{"d_expert": 256, "grad_clip": 1.0, "train_tokens": 806300000, "steps": 3076}
Below are experts of layer 11 (counted from 0) of a mixture-of-experts language model. Rows are named up (a neuron's input weights, with its number) and show model dimensions 0-255. Each number is 128 + 32 x the weight over its row's rms, rounded and kept within 0 to 255. Numbers have three digits each.
Before each expert's rows: a language model's description of what the expert responds to. This comes from a sample of Wikipedia text that the model never trained on.

# expert 10
Final suffix pieces such as -s, -ers, -ation, -ed, and common nouns like life, year, season, war, usually right before punctuation.
up0:137122113043121113093138189064169078130145124155106084110197146131088171143182069176150147172118202092114118099146163140147128114096132101100167126119136130087165089094123106101138119218115142130035129145150123127163107131174120112161141143143077144153154116126147177120101105149198181089188126145118112075141089149124154157161131177094142100124087139163135176118160100123135085177179112184140140114156104060176157181068150125129101130109100080132135180108110109120103068164118077171127131095171090226124160106108178118114094098151137138151111156117169143144129155120096137141105149078163092161113102144163103165125146154120143085121117122117105083121150136129118123096118163157163110129071115178115104128128096103142166120135148237091067121082135093120141159143085146
up1:194137131144124138156136119141173108132135052161153114189104095116100121095132126089129156190120117153183118083130170117147159085122136090147184086127125123142100112140127181172167125137155184133086077126088115094111100114134141160139124078108170121143111121044174115075105091112099120167109095176137158130133154122149131108071109130082141179133144075108138050071163150138128134136109150150150112142110142114129112141166173124188162156117140114119111106135169132118188183103190147109092114100111187151133101167096084092099091104129165209045218078111165156091129076136080115097133139101120154165108129129133122091128145119180093099109147112084148199052145138103138113117117106156147151170085076060117173166083109123104144123109101100118168165184140139141167203149096131
up2:163128133141158208125180152111112089137147155098124170093104127168133125138134109080104145134130159091106122120103140043145126106099190117156113144104104182113093131131132123113168092091123128098089134135130104101147070150146106097102112125134160149128136150101135167140120101125083127106123112159197148144141100136179084105149105115101111087184075139129122138084137082127085122089163101188108091165131134116102088066202128159144131109193170145133134150180140135140131133133194130115110124120138192146087144134139155098114201113162104080097079163132211110141126161096123075147197131088116120175156120106122118120194109192109094119115087148096101112101109081143061112117180107125098147142166141115136105109155153105117255127119161135150163098150172057191119106208109069
up3:112170127126109174125154162123152122111160114106060205156168144135134157129119154122093133198134163129152134139099158066151147150167173095137208085105163127145131143143146138095120108099142080089157130160163145148089151161162144139165140165121167134095179096138117122157120064142154164154136079106137160087161133144131099123126126144089159086095117127115189137091154156153072121087100067068155159128111147126076124141170101143053113161077119150109162119137149169138060116101145067100178153097165119125136203100178140108090106125163167155135097105113112077106127157114110139100129194125133139130139143096088119128173086089226116139117111090151103178180181176128082084078164176168108140091104098144169138138083140140095114119151083133131176154207113147184181131147115059
up4:168154131107184075114132186106124144073095113091137157169089160084106098136148094126085108126127119122151116134109152133113126144115125107102133097106159119114140159090096066089132165125122120135155112119131096144091132109118144098070061066098143123140091125113162157177125156070113103033066137146122112148096115137091153100130173121165143107117132137069120081104102118110127148115122101124113127150104171138150053138155127124159083118170061160170161112129113163157129163177115181120182146150116129124054121126064161096127143053110172142130101110109074079134119092155099145124099151120048161139137088142158119126144147153095107020104164087150104146160083175148091120056120117116130129157111184166113170157137040132120165135116161073104131114121175089234102151098154077
up5:123146067104127061142103116130140170105167114140211072146121090132103153105148146163109136111061108134143129129068161118179077108146134097150170090127148134117159139176176206111151078189092132174117118081166081138089109102102118132152135142118113123095098130130094130100111153158094141126116184146013117072134116125148131144095138126113146119144131046090094180161236112140150171153116151130129111094156114181104092107138091132083095142138147095089114123099161158102145155137092096103143096113134155104128099150074090192102157173109102105169099079168131153136126132210125120179113083109123153113091122178140125130148119198144148130150157159139061126079121123111174059116143157148104141069114124132129087197100157148164179171154140108171132159115095136114118141078148083
up6:151094083131146141192167163188132166117091103120144141162088181102161148077128114097058151148127080096068166120131157139128146122152139129071109101196116127139078118168163014182124163163108150071125125148134140135116208129107109186120114160123160132082202186237110128094163124181084173102134090113107138139114127022132144178166152140126111104118163132075139071128112077136146129180148131091153134134125103137127122108102136118137126127178100108110157112122123124125097127070084122151118132082154116136120132149078138135108163110129132168089159141145093151174105127137131117085153128156099136159132178156157133141141133108149083155145209130111146102116114106114097092125142109114056159127174117129087144122156094097192120145109127155063085133209127175156136070131155105
up7:167127076114152236112146111136104148139082132168104116146131124191174118137115076079105097110119099149097109104121139111154058161114120118132201168155072152042120105165113081164146071070118170150084081070113199138137100128126120136132114085147146106113141075133160126150148149148106121126133125109130153172120212135117181116130145162120132045119125146123137083171175170103101122152132120098105116100183100149128147109138123129101116162099123182141121166070181162139138103126096088064077072137223158146113132111104104144106120082142151126116137165074119213135097121135130118097094138167121147168143123085151127099121089103097077126177113194087103140092142108143137167183156101118127104103113110126156154125113141176084134073067173097087137164090158097129088169131144138
up8:121140127078078113082103125151179093199139096132126122121116127088158103137167136191185201100107126117107151166148145151166133120066154139094118105139068141139161171167150135161099137131126156103101051104106125114104047175109117131108088123113079136088170117127119110163049105102098137156134032139181156134183147197119116162113103104107152119142105117128124122120136117166134142163124158081165190117085138104117117118171043129117119096132153119114111148101134098134110132167117142177092134073128109144191104064102175110061134156167132134111146163103164135104194098101177132158102176130088158134122152117173152149153085116136063163114161140163078096108152108071154113085137119024135086120114138189094163096115111136140173131138108135110114190107080087160129138079160119
up9:083151108139188120184149182168115096138136111126160050148143191066124103125129092138112186125183170155164135097100089093104145202136124145146155162139162172149159178137123102123093169121154090108102135140120084149144127163111155163139150145114157167113140105127164169138173210098141153173128128122155219186085132092163113163118077155112126163123159178081102124109128072115171118086076082135161075123184170129121142115150109111165125118110116122116173152142137134121118133119095189108084095135136177154111101061130089148121138149098117198114139161189102110111164115089082195097091146133105129178121139158205125083110143114113162208099119164148186132116137131109120102119126127098178100110170109123194128126139131138101139191116112081127139086081113098191054122123107104
up10:110160137154090097079117148144136050166131144050163098127161166109174083150139128107142119163154161125171159155115096141115117129116203124106119127096079129164187118049134159127139140162142154148084133096102076081124102077106134064124088134126129117113066084147062160110155145158101138185131130127122102168145061067143171147120182141124169129090091154077140154172130112112140118138145145123095104128088153168202173136124123134075076134215143124091133124126063172135152140106100150107127124122138134131137107068154154167142127087105159134126150112115156139123131097124090156053110117187121087167209107131178099119127137202184149131138167142034149157144191170140159130103123141154075166123148151159178127099126180084112148077091142107144088158106109123140106093133127178
up11:116136047133112114018170095112147145081117110153091112107091073164148123080042143130131138138079110167130111104123182158120155103126129081151164126160123160133142115162139088154087137096190103124078143092165128152126128138130110147111146149092112141162133125205085102174126130101173112098168122110085114105170159122130080112135149163131062085195074144123166074100164067072095115100115144144132082119119088136112136156175157152123157078146057156077153157113067082136105146142152126161081094128097187121161151120091095140100097113158105131098069101068112116096133143154125146121132134078089076117154144131157103076102109189145166145103130178185129128167108092137159115111147235091112107115107117084065133123145123158083138088120129130183125132133112172086155131151150109
up12:106113131099159130052167081108156167146154112124125224157116169120137148086125088151094149113114122101109122134111150086082134131141144154084137145101129144124126168116121162130123117137079076183123172116124123140152111124070177111157115210133140146086109122072153179121158145065113180170153132151140143070157139160150170093156188121152150133091062142112128161108143099132095142122113126122143136115108109095138097137085103083091145121164160167116093140134106091117128066143129147120076141156127155164140169180081161161154176110104161154135106136100059126145155070136168093121124112163165149096075148111189103080131099065134157152142186144047137169092136200085189115163105105107150109109082205151172147144125055126104080114089051173109126106151058160145160138102148096
up13:121179111151131117132167125071110151120149093102115054111144119111133111143126086150106084098110082172177151140111150079152131120091148119183165114179129126116112161121123133187142137080170104085168126131147120081113141193080115087142069080111133160078093182122128069176121141116073062101080146096148117059124166133219119083053131096119143130096162116095142101154156098162186174149117134161089097106145106179128094057132092147134122158062087127151079100129097116100112146128088130127137124116109148103131083151103103119120099173075138121113121122145147055161100117118138131147102137146106150138072136163107164091109159137084094092122128152117167141130171154085177134143122085080144155105070103130147129146084213157081097151200128072092153117094092164058096114179112107
up14:102120156127110146101099106145110182114155116074078099125116085124107100064048064165123164160085081153136152098166149153152139141122163143172124175096176168116131108166130124136091177161142134145054110095138111120148115142117149118147098180096135134074138120115100155059150097148117102155132107097165157134113066181125156125183092059140125120127080139164100120111124168141077152151157056117078129103144147114127116187130175163111168196110156099158115136081118093131121156072120149118113113113121134135077157134114162035127153133119144156099123101096117138150134137176138214120155087151123153082105166128158156129106156144184106114140150183084121123161133171096130156110125169191158123122164093133161087136015111061137081080065088105197097153153100168147135137124131142
up15:119100120112156099194112134121123121084227122140081106155141173100092117099115102130077099129090076125158099071130077162152097112108093179115141077094102114142138198072134119099166134138171102089114142102078150120194129134113165106173128092191138114083169197092106157137104104133113102106147119097159168097192078094165109132088158153112087123100159112157194128111156157165121094100085111130088096147143128168128111152143119105068143121118175147148143167171118077143099152164143135132148153137144130096053144139079138117113194069150133200119120156082110124133097166162175161102136138139124091144074200198166072115118106145140113161060117150140152120138153134083146143131107133135154145109055155081123157175179179138141142089092186093078148145103155141108078099138148131
up16:066134141136109105136144127166121164132102128112099152100088178142121067155169081126102076109169144131118139127113138089121108137097213118123105118107134149148084192072093124104092092133121069090107090130180147206148117139117118127127094081130105148113135091124133123161192107138146064105164071162116177162139105146140144175129103131097126091231150137078153185096120163135144089126109123126113132084082151104102088070098137147125127165108132109174126080061134144147132095149138142113168114118161128127096159153144119138094088111187132129123141135107130215175089162079073105166132132100142134125088170072143185186198041137108074177099154168143179125191143110128156125147164140140135095167144098089134062083094122099195131142129167144100132069117138164152125137144102170

# expert 12
Articles and common adjectives in defining sentences about places or things, like is a township, a local service district, largest, various.
up4:156151121185120131157146132128098140059142140163157178180101150097114123126106177118165132156059142073087159095160141121138108118171124075132107096153182097162110110122179157136134158091115120053152113135170148142133106149134105094138083125120139140134089139128145093083111110140112116172141188110157121123073140125106075117119167135159085104043118141135097184167108160127050153130133177113109083170149121147100199110098077135167082158092174148116112088133132095128144170107108051162159193048123169123097134132121156071109115142125138165121120132151167151135134187165130136052176108134124105128114049128115124159165178100133105153155055127184147108115248110152130111127075133226114123148119124173103177152092140131110097120102149144134115094145140114119147093112113154
up5:149161129190168158126155155108112170163098165156126127100178179120133110105124135126152133110120167134150032124193124192048209138100109117163160099105087126173133097175093120167162103144160069122174095111114139116190099083133129158174116158086110123111071072123125137138117133168101138110134166184127138102085202126143211122167135086221104100151078130122158138162151175114128109125121103074087161133149077096108102107131121167057124128138161077138112140149090066159100137154087163095125117106131099108149086152117151139112116123198089123113152120176175151154099190134096111158047129109141138158169122115110146154111145119162126146150099120089122166111126099138121113120083090120096174092061074154133133128146093117144103161089128099147182152155081116149201131108148102
up6:112121130185140101099148136152134110108126176094149135159145125129162116130089129099123140136152139082105136152112143087048162142123122106074126113083195132156116160122070148061161105150124107087103150088104123144153125183084172134183147158134153152101145076126144131167122124088177139149111087133138094136075091107126108195082105191154140157128145110090133140102099115145140097109149191068132125176177142187076098112141105137110127078126173066072127184167134063122126129165098136162124137182156141220130116115158165075172170124139099150135165173119161131161087119115164054125162087147112123090153208128114128191121076150129070096111104142156156102098126148151150133124131083097115168111128088160066122130129169059203133089121130172057165126130170146116105145184159157
up7:159129128098129130108124167140132145120149130121120113182122141119104145129143119165072127235083109165099112104138113094135085168146146159129065148130208099082162167181133107131108167176133135160113079079083127151097136109129106144098085132042152140143172143128130125118127109086122158159101089161142093202087086074130153135126092186143059173081133071101127130104120115131166139102114145072069122135119141145131105103177130127096113193123137074112171124139152135143139111116082125195085152162153150148132090159177127164194091151105137179125111152102150116146125136122149137134148125181091158067142145081134159158099067137145112184153146160112158118165068188075137114065092137053167086163155128144092131152091060107135123174151113126105076112158136138088063133105063156
up8:167161124178091104149129118098148104172175099162113138121144107144074117085112138128098120078087044123136127112103141133113103108168111149076094129147188121147174201155085108193090165133167133178155057114058124176191113107144070177149167140126133149096143142103139162113074116087126113166176148103092052112146108129057119166147149088074138113112190163122126131110101116142116109136138111122197063113078171118149111150086093100135134135181104145122093085121162133095115143150110132179079120158113092164078146135061129154185109168161150131106104140141140133138168113132131099162136134118159101118107164137166179137134080112084108173194157121109172112118125094142182123138099139129102161102124148132106129079145097164221157140027110148135076121141119150159064145163129124
up9:078100113093181190138153069114059133159084169128117156131102153063197118134167143081135145115160136125089093090154110155122147143178138118099161118083192104124105184139124090110173168114102111156109077085175193109163172112127163147178147147160139121154112136122152094135156098078153132106108171101186131098107097143167098108136089102107144155130144106158076163137130158142137100180136097149144092135131192156117076054117099104135167152121169137160133171156157157191084094138079086131124133107235094144127120172104123084158110125171137088100121126108094132136121102121159114140135113151172077115137154151119134116109135182105164105102128163230090069121133123117140103085103049154107120178143117110110079167128088150124170063159074111162122114146089172122083131165164144
up10:106106112096123150036117161143114144121111136120133188139123202115100180238158120129133117143157149169111150096108117176130096071206130129115101126094182141161179183086096084190166190136106087121161169156114186100104167136113137143068103159125103104137155141144140169120176137132134091168193135184127106171145146165141143131097129108129139104094126119096167149138116175207112106170092141124203128139131141093179106109127136161131102166133139114099138179106145123140087070147160145135145109166136129111124125035117152107111118081102133141170153161124111124140116135118120096116121220146163168052139183141129125161123130128167134100097109114170147181129160120126189124090168113188121163114125143111097101156204122067089131159146191097127153136115180145128083122095104089
up11:168139167132133097162164115107174103131138165108153158172153081099155114125152153143126086119122100190150128132129046117096168091136112141119110116082133105141119157135099080114123154118127123095054128070137118172088180164184142113150155151169165131101110095127084130154093111087170186125142119090155202082118172145136120123190187052175093153158135116128099114078104139172156155153140160145112119145091108179126095111116151185106133225086146125153219159145142092172136117100088125155096123170131110054048151127075138179129100127148075113135156117105156124145193070093136147122146131145149143144148204132127079132190106154075137072160133149124058102065104134098124187134124120144082105133135146148132154077126146112152110106111064140114149155126149102090102120134101167
up12:131143135154192132101111114124144126071114174157105072125129093140125141177118079095142131119168119112133093071108087076145092111187086090093098129164161128157091099111184080097168151094103155162131090106146065111160098103132131093183136105156108177192159134102156059120134136145151112116085158036127114142112162134155179123131088139059126151072079078089074144085106071139099114149111138120156092145181102101140070119083137110151098093097095086110161142061138103163138216146130172089150128136160128116111138162107185120138135080071099141129118173134102081172054132135138099107166139182131149062180157158130140135117159126090131168156206158113153127107100178130105129122105116123114084153126063187140124147128126174143146122142137158059126086134110137086136120130149161
up13:131126132112121129161124157192167149103151178153114134136131096053129112138109158152177148110149096116128137128112118140129111122143134146103134138148141188026114068126153144084139128106179129063183097113114138112114109118172161120112143154096161139095120125074119172142164086132171146094140054135109129103106112131116118156168169108173102121151125166120144105120063140153091230158138103082157081131112204153101090132124100098142123165134078146168162101114201107110084165120106115126190161132139099089134148103104109105169103135171063155149118107162216153225129119094136179136065175127147152064150162168085172100141114107141160155128061156177085148156067108164160122134149120127143113118121070129156105118105095090101075180117154108112121173172159119128171075112138093
up14:143161113092101126162118138147102163136090109120124077088091136076181136110153086115146151162134172127090112142131144122156118082145125122135160171139146132172137087149134081077095111094000147167173103097169123206115073127188125131174127204117111101082142177119096145155131118156164121127123129156168098108113117140158167122134161084096136077109106110116138202109116128171141173150136147134184118134121088136121117122184182103088112098131123157133091143119108169148117145105107118130133085090173207128173088160159163124105125128136090116082110080125150153135027177104119135171150101152134118042129139138078109113142127079116119160079123178106111136113143096151132092076069178124194176114115096156141101106119174144123073111108158146076101121168126166090149142073095209
up15:160132071215120106095117118145120143174130114102105096138121167098169152118171113154125111156103098169069124173135150116100075155093127104144119138138117163088096102147115137147098180134062130215070095105142138101232164080051197161081122126084135120134164126096180141105100140091130093085122099103196134105157169100131135121154129159144130115108112131161121140119131186128115143165157118102081144143133166145098149121084135135217076099127099125138075090164085080168164100129121103110108109177124137199184155118133131076146112141072113134166161166145111114147096115135111177171161104060134174145166192091143094151149163125097134146149172091153139139162120057162112201060147138139136135097116153131095182166109142121063162103123128097108102143150096124099089139112139103
up16:150101172098187124155072120113162099139153125131147126110138131103148103122127172154152110080147131099151124116135167102124137176189136107074105134148078141195168111108156181146107087135114128068126107136132085168128122079118096156129142131144138090194154121077146144096129074141127084133125156131109136211059144149104141112141134186115101082097052194112162152111064126073134151123117096133086168098138132101144134118111158063112132132102116126115103195097140067118150109094101119080178162107154074134101157139131109168078118124171101146166111099142090093114149177179167148059132123116102123078108095177156088126165156180070166108113138093157118156115131192071137189086153068113204103128174194164049143108091124155101146143151179134179111137121160145110179111138137127
up17:153109134145093135178078213197134097129114108070138131154172206124133143199088058164082134138119115157100101144116092139162120117106104128109093119117155165113137117189140086116112168071090082155140120106164153090144158048093106125185153147133167168148144127173144099111105118110148101114098134120089101134144084158073165028141180086125104190090110156128140118130121174153140196111124154133150155094117135133086136148147115093131151107118169153184105122137106107099115131140144118122134134104152132128168177075119100090122140093100108133137168163068054088199125067123124126149128065125132153143107064122161115139116065103087097089115081140176193120154068112148100090085117130092110114165071154118150106114147171135095130154131125163124086145214164111139130070156141149
up18:175118066099166083112106073113162184144064070144134179153179119117095130136141092166096104113176134130073142088116109170134191151114135181142101139099101106126099141114139150136153117170087122145162176119146107159133173113102157151148168128120080111134098066126176134116109168201080106137168146162107121124112116139154166129078154166073147143125128090126115140117128105178094093148121153162146155089118114136072116150061139135183132184103127125152210134166165174145101189178133178120148060145093121117158086106138130127151086200177106097156129097059128130157091187164148134112137136115177142153126091215170126121145129144121151132119172104191101091171115063151131129100165069075161150147153133067134158121134126124122128166152115120197065128145083133101165106104133083
up19:140098119140121191138104140131119090114114149071075187139165136110107149132068177117150145114106138131131106097080115178143161131134156130147112048148139113164167115115130129171150052116108142057133114110095136078163142153103214166152132145122172106145104143209147160165118088100150123124141119177136110163150127108086202143150121144168092135138127118138162152139088077182083113107085066133066090107145130086109105197129116101121134110122145141110162183093183190131141134129118155132132053123116089141122152089129159163161138091128191120147192179204159155107163156133094116097147124118155081092116071088169131139206090086131131164144088139125121130122155119132165138100148152092139206118050132122141102139141210096117106182125134120157104081166093119130165174094162146
up20:133112193123088164079120112155138172097118113088149153206124157138119144184119127188112147131155115096090057174088127146112106118093134144149086160177168152151120155142126170120165156154125146124163147085180108139100074123120102128128191137174128181143136164115103077137163127183142172131126142184100147122148140162131123107127134114176085098131106147105145081150110095125120170099118113129136178122065127108152138156169132119094111176136141106149107109094129138059155146210082169104164110171109145136057071152091156126190115120088118087206113162172118106136133127094087111146160124121191154125106102143123113103166116101132199137127126137179137175116155158125085103177114070142105128182236097047164128081151117061130168159162113058137134116139151181130135132153077155

# expert 18
Possessives and descriptive adjectives in plot summaries and prose, such as his feelings, their adventures, dark side, enchanting girl.
up4:092207062131107154161152134133141179105115109108119117145117173100148142155103156082105206129126094189115133141158142027118141129138150144080121184119162117147099171220149115095076201125117011139150063069144154136162155092094100136123077123168195160127153123164157069138135149119130105107133154136139163130140121165090104127133159121164121130135108088147083127119122103131209112148175121155112123060094105130113108133139125136127180111123152126140134156085121111086119106142158120165102083146167147177140124143110108141094108105135144145112133186170130104071125113168185123131125105154176101234132120156093140146162134168129128111158186159154095162066120141142088157120109133144072163133131144103172112102141106090114117129075115146125096173092159061104164059156152124
up5:104142129134141081145126093118117123085067125085164123154032099130158199148091116162142147123200124125116130150189155176159134170099109099204128078059079144134112124155134106151114105157114104167099126109105165093123107171154133118088167126117143140117130124121053121141104085104094147155172159164136141154099120130174140147100114143122153128122128095134127059130141072148142174125199092128140146103175122123171111176129084079158064151147088044073171137128128113125116093162140115107099104166084128117183122136181104140130122031083092164169157117118151101113113162106168145105133100144158116107143146112132156154145108129188144089096103098119164133110144166166180152142036157088149058127131145159154174123107108148193093080171160137090085183145110091113140095153186115
up6:107134102225138122110130083137190143124108077154137123055170138143126138119133149083118166162114119151092110116098217162082115143103129160143066073155194189141125112137094127122163116136113107128137121082106115146113086113120139046137165183118119061089135099092067105130165142092108062170090144076116158092166127068129111108093126135119059136068126149070129187138131111145159110105114156170115195133169136132189214206120136132072140080095137142086164128174164113120147157133094155157139154119132110160124133130156134120159149140178137057097137122109128125147128090122131072161146132080190123145111081093092110111152126163138123137101122118094193132122076076115125212112142150151135144184121114104108138095114179180128126127136110112177059111140129091134127136103138147
up7:127096160109144199149110140149149153146142169132109079123102129056108176139108095084125109197097113131097097082104112115075156083163166152097173104035117101157135138137099124122104047124129140082069173098137137172182128178057107105182138150136150159154131122131122103146128150144136060161068098142161113187182181126102119135096138169156077121087118134151122129150111113120083185124148088143143113108124231100118129161151140113086121137140109103116208169099122170087162126149119119083175166163145088151106100131131161107167152126131123135064145131114093129080176062120155139106185177116136132133137157093112093126180130140093093133108138146130148086121153171129114089077156112156112130155151114195131120115139147090201211141151127161064144123169123091122112082177125122
up8:136158132083113144153103165131122157114080144114170156179157243109147142137101087046158129109141090146124069146161144144141193179108113112116141089104137088122099103131126161156129056163139164196091143157115165110126148129054215105182117136143102122171143155139125130095076120155159152113105173174090128120083137166103048120127097163095090119127118137150132138139138151125114142110063132116200134184166087161141106127115212127126087146126117137160118094115107144170109098065146123116120156104125163110130164093072101121157108099098152166163096165123097103117158182148106122096078135141119157111136112120166092123153131110074081115234178166135118157123195193140152127190121133119167151127155072128151171142152153196095147115126181097165132115122099135126095127152091114
up9:147100142145220137154109080081135090163086109130147141139183113115104098107125191089100131147087158153173112100192125137145085141131160072108116101139131120064144130136142146111132133084106078175120118095166139125183129095123172118144114114114103118112035208131112151115111135097150196141078099074170096165160071141107185101093120131082152164124148095133118113149119121087152130157127106097168137043132108136078181145128103145055101131165219090144163129185063117146115094115078121088130103120122114098138042153101178129112113172079158108056088106129130136173116165165093182124149139153164105118110130117133151124105112150116092126112137174117152132143157181191144154074100127059151110127140149123084087113110117105149154117117124156115145142113190111164064114140079140
up10:128095145129115148142142134131140180169100161099158172112091093098149127181177156162162215102107219104121161112070105178130112068095118152067143117095182178091115071132078157119118144155111094126106135117098129120125070111116113162170134100119102181164123141164088113156090132071130168117174187110135150045165114182063158149111186159186137105097115140153097136123167115140119120127141104126166149083080168172128090144094103130173104133143073014105119185137175186116151086091159154143116167162127111152160116154089140114106159113126147144127144110110101127182093139100121106145178141104110114100082089153155191143108116151186122154074108121150130130154094187146123125160125069079134143106119180157149058097117109069136133163138124137124111128114126138141139145155112064
up11:131110142144130129119107132126127134185100140066082166200131183225109125075145141160132136116165097094138151166109147114154102148081176108153076109087085097226138124132153153156079099127100120102181151130159094131139075122076146152127041150118080175155106163129149134082110161118154131095095142143116087129092148178092174180115125160105169144103168163145143071089116111102089186109138138153133135147156153158158091108083152142166120148109151185144049113053104099063210107170125140098138116105139150117108120098148063182145178104150136146202156080149150092165110116099194172098113113135083113096099134159136154132168083094136095137126103083138129138095089081136153136092101134123145159124154098117149165114129169136190138170162147106111184088127100138115129124109150100
up12:093146160089147127100130103106111097088090134170115148087159121155082129082133075095134149133123149131155139126225141149105111149103135166093107187110082171102161101095129126174118159126120121120128109103184187144139160175133141065127081124118116061072056109133129153127131163125132116064141117088173071142155147090125121173100165126138139124182168149158137140084147081057144105129150135122188147129083152093096115125166133112107111130188096189106163092113107115114103117126173097090121209135095128130141155127168122131178113160136153145105105197100143162171160131105162134056177100149080105112124078162154100169114114138084111157174134109210090118121105175070164138085103137159142070133111139186150111183106151054184164151127072145089167133111099159187098134148147106
up13:133165112106131160097151128081121188133142093100187153123111114093145163148148148117140143181142136074114206078144096143168158076109131150108095118083122141145100070163114121162143099169195124124141106175142139162111101094102162186154086095131118127109126075158133129164088147105166184153157172105164128178122150108032180115137147137067140070138175200147090167136137101205115104105087116201171154104145150110125124156161162119131125144150095117114147164136087101127169119165107112141118154131173085146094151067163136127106136190131213115142118193180113124093064100162117104131118122144108159101166137112208111103139137074129116125136107074129142130172104152138138156092141138151168137112083124126177139157053147050123179165153138114112138094142158115148094094078113189
up14:068120149157126162170129114125132100097122167130125108170070115135098136161099158077089189059139172107108109134117142117155132109148150112150121023111126174150119098189122083155074089148134087113127131126182204115151120126172162126134137173125106166058158172244090104099124099132097185112146130126184146193079169128139170098113138124134085101120119149106146116114136104088107130154168168169135081091175143107133131115153128160143109114124147048114140162093129114183120122122112084055145093163112162132155186142082130111124142129137127133065124098094131117133140150142105162166123132069134174119138137157151142060134200143163118089157094173196118181102106114135081125144122117134163119083106156140149193096150125142149166084168134107073122127112148116153139108125214064
up15:086125125114129127137176136130112104156102075170120090141157136135138134085151169178097114139113178147144188104155145186140151114129064153094157122085118127092140087146080159004118140135111096119088134128040163137120106100161120115159139137145106117087130094179111143134064075151144150080142126120176161155187112148192132190166138121112093128194098127129111157108074069081129124145116108117083102097145094080118129102134147108129053136151104138145170131134076186144160077159127143131080168141154082128105120076093161163113095146135143112148061065033089141192119115140150177119107110118082158159140107114167145070137099184162155107114133094165123136111071116108117108066156176107093125188116102144190122124149113116094162131153130128105149111126123116203127124172113118
up16:107154153073085125176139172117150161136093140150199162123105066156124147110088122114136080157177146171160107136151158092115075152154094145106136161132133085082096160098144103167112169138137214163129126113103127083090128125108155085130177087146172075136117127117084134045151136121067118110144138108121180120132096148109127114147171060133118160150086108140128140105122152095154162172138197143056117091086112073142149106135145110121100199135138199115172092088170129128110148123145123134151120141171116124128127127112152119139145121088214132090080123136139163058165124155183143133073115156209135159051148099150142131130052167106191162156113201153151143184164114133132103098175085162141144179130164148100185155115131118114133113103098172142114119085145133168089166118103171
up17:080023153108084162089173114126133149148141133165106109112079172140138159141116088135129153117116123097102128163069181155153144126186145086169108098131128142139078127119141157149163201109114057134106099153132140134133113089143146135150114146130140140172072160120102093149074154112104143088114105157116109123156156124090149100104105071174123161109196115135106158153090105143099105126153149125128104095079181092117144050100096102056128145138126088130140126101118116164126109118143135093122139133125146149119109156115146148136081122126121176150144118141136092161097187157142080143130076129158077162087172222166120170097157069140071197116154046189133142075139124060139110071169144182123162146122130092076113167132176060132123095090121150163119112104136156102167091212134066
up18:154147150120152132140104110157060130097101087125092097103116147132088099138139177111120162136121178076140123132127108126137115109064098064143131128148143143130123115135102109100127070119142086053132070154124126164109185154108159121166159148152084130164095091097119087097182179161123173134077133161141116114147090046094126032163134166137138129133190139118133124096160152156083198088170072079118128173119108113130155084175127125144100107093142177114087186121148186123115114129137106098142096116158118155140099137115101186097091122126098106197136147125176092161132129076095089089101117139079148083141115055171107051107115091080151162132116167139136153114108097107131165108041121141115154113103186197091145195158153116151158141150087111099113156104214118149138110076155117
up19:107130086094143160121170135170029117177166162139201107113147166188135116166138182140091122138166150134150104110160105166113152164071111124076144223134150111092153108113134169178108118158179062104094084122147109138083123141140057144138167209135097104168126166097171128138114111117122090127159132099103121131119175148128122121122147192145176119048089151159094101165126127111152134134117160124083213117135110115140169145135151127143122187108119130107135128121112116139201148180140130139089093115126101132120154102145094157075165129133144091144110096137116083140201151160163122076078177085160095167130149100150101164155148142090102128102128110150117171106103124151162105147072133157171100107163084068124149204135054105144189164093138123095087156109148105104115081128097182
up20:134127133170148143151079130128129157129154180165145107041191118094150136175156102115112172068130166142155081151131123147053109149078137138093093178121156120127135103146117111129145116122099112164121155100125084121121114089072066095148122169153156129137192168096182098118104114149099066075129147110116070072163166162092234110108116070153089192138119096174166082168163128151139127077122161197158148077088131134135073134141146129087126091171125123147150101111190156185109151125142109138128160153142174145114087109147104100116134126101089083084099132157135116159150134099121067092155132143151165214127135100172083197110152142116056150176127172142120189140168116142136155128118109199092125148158122136124136138142143133083126040109136154124160126102125087142161152116129099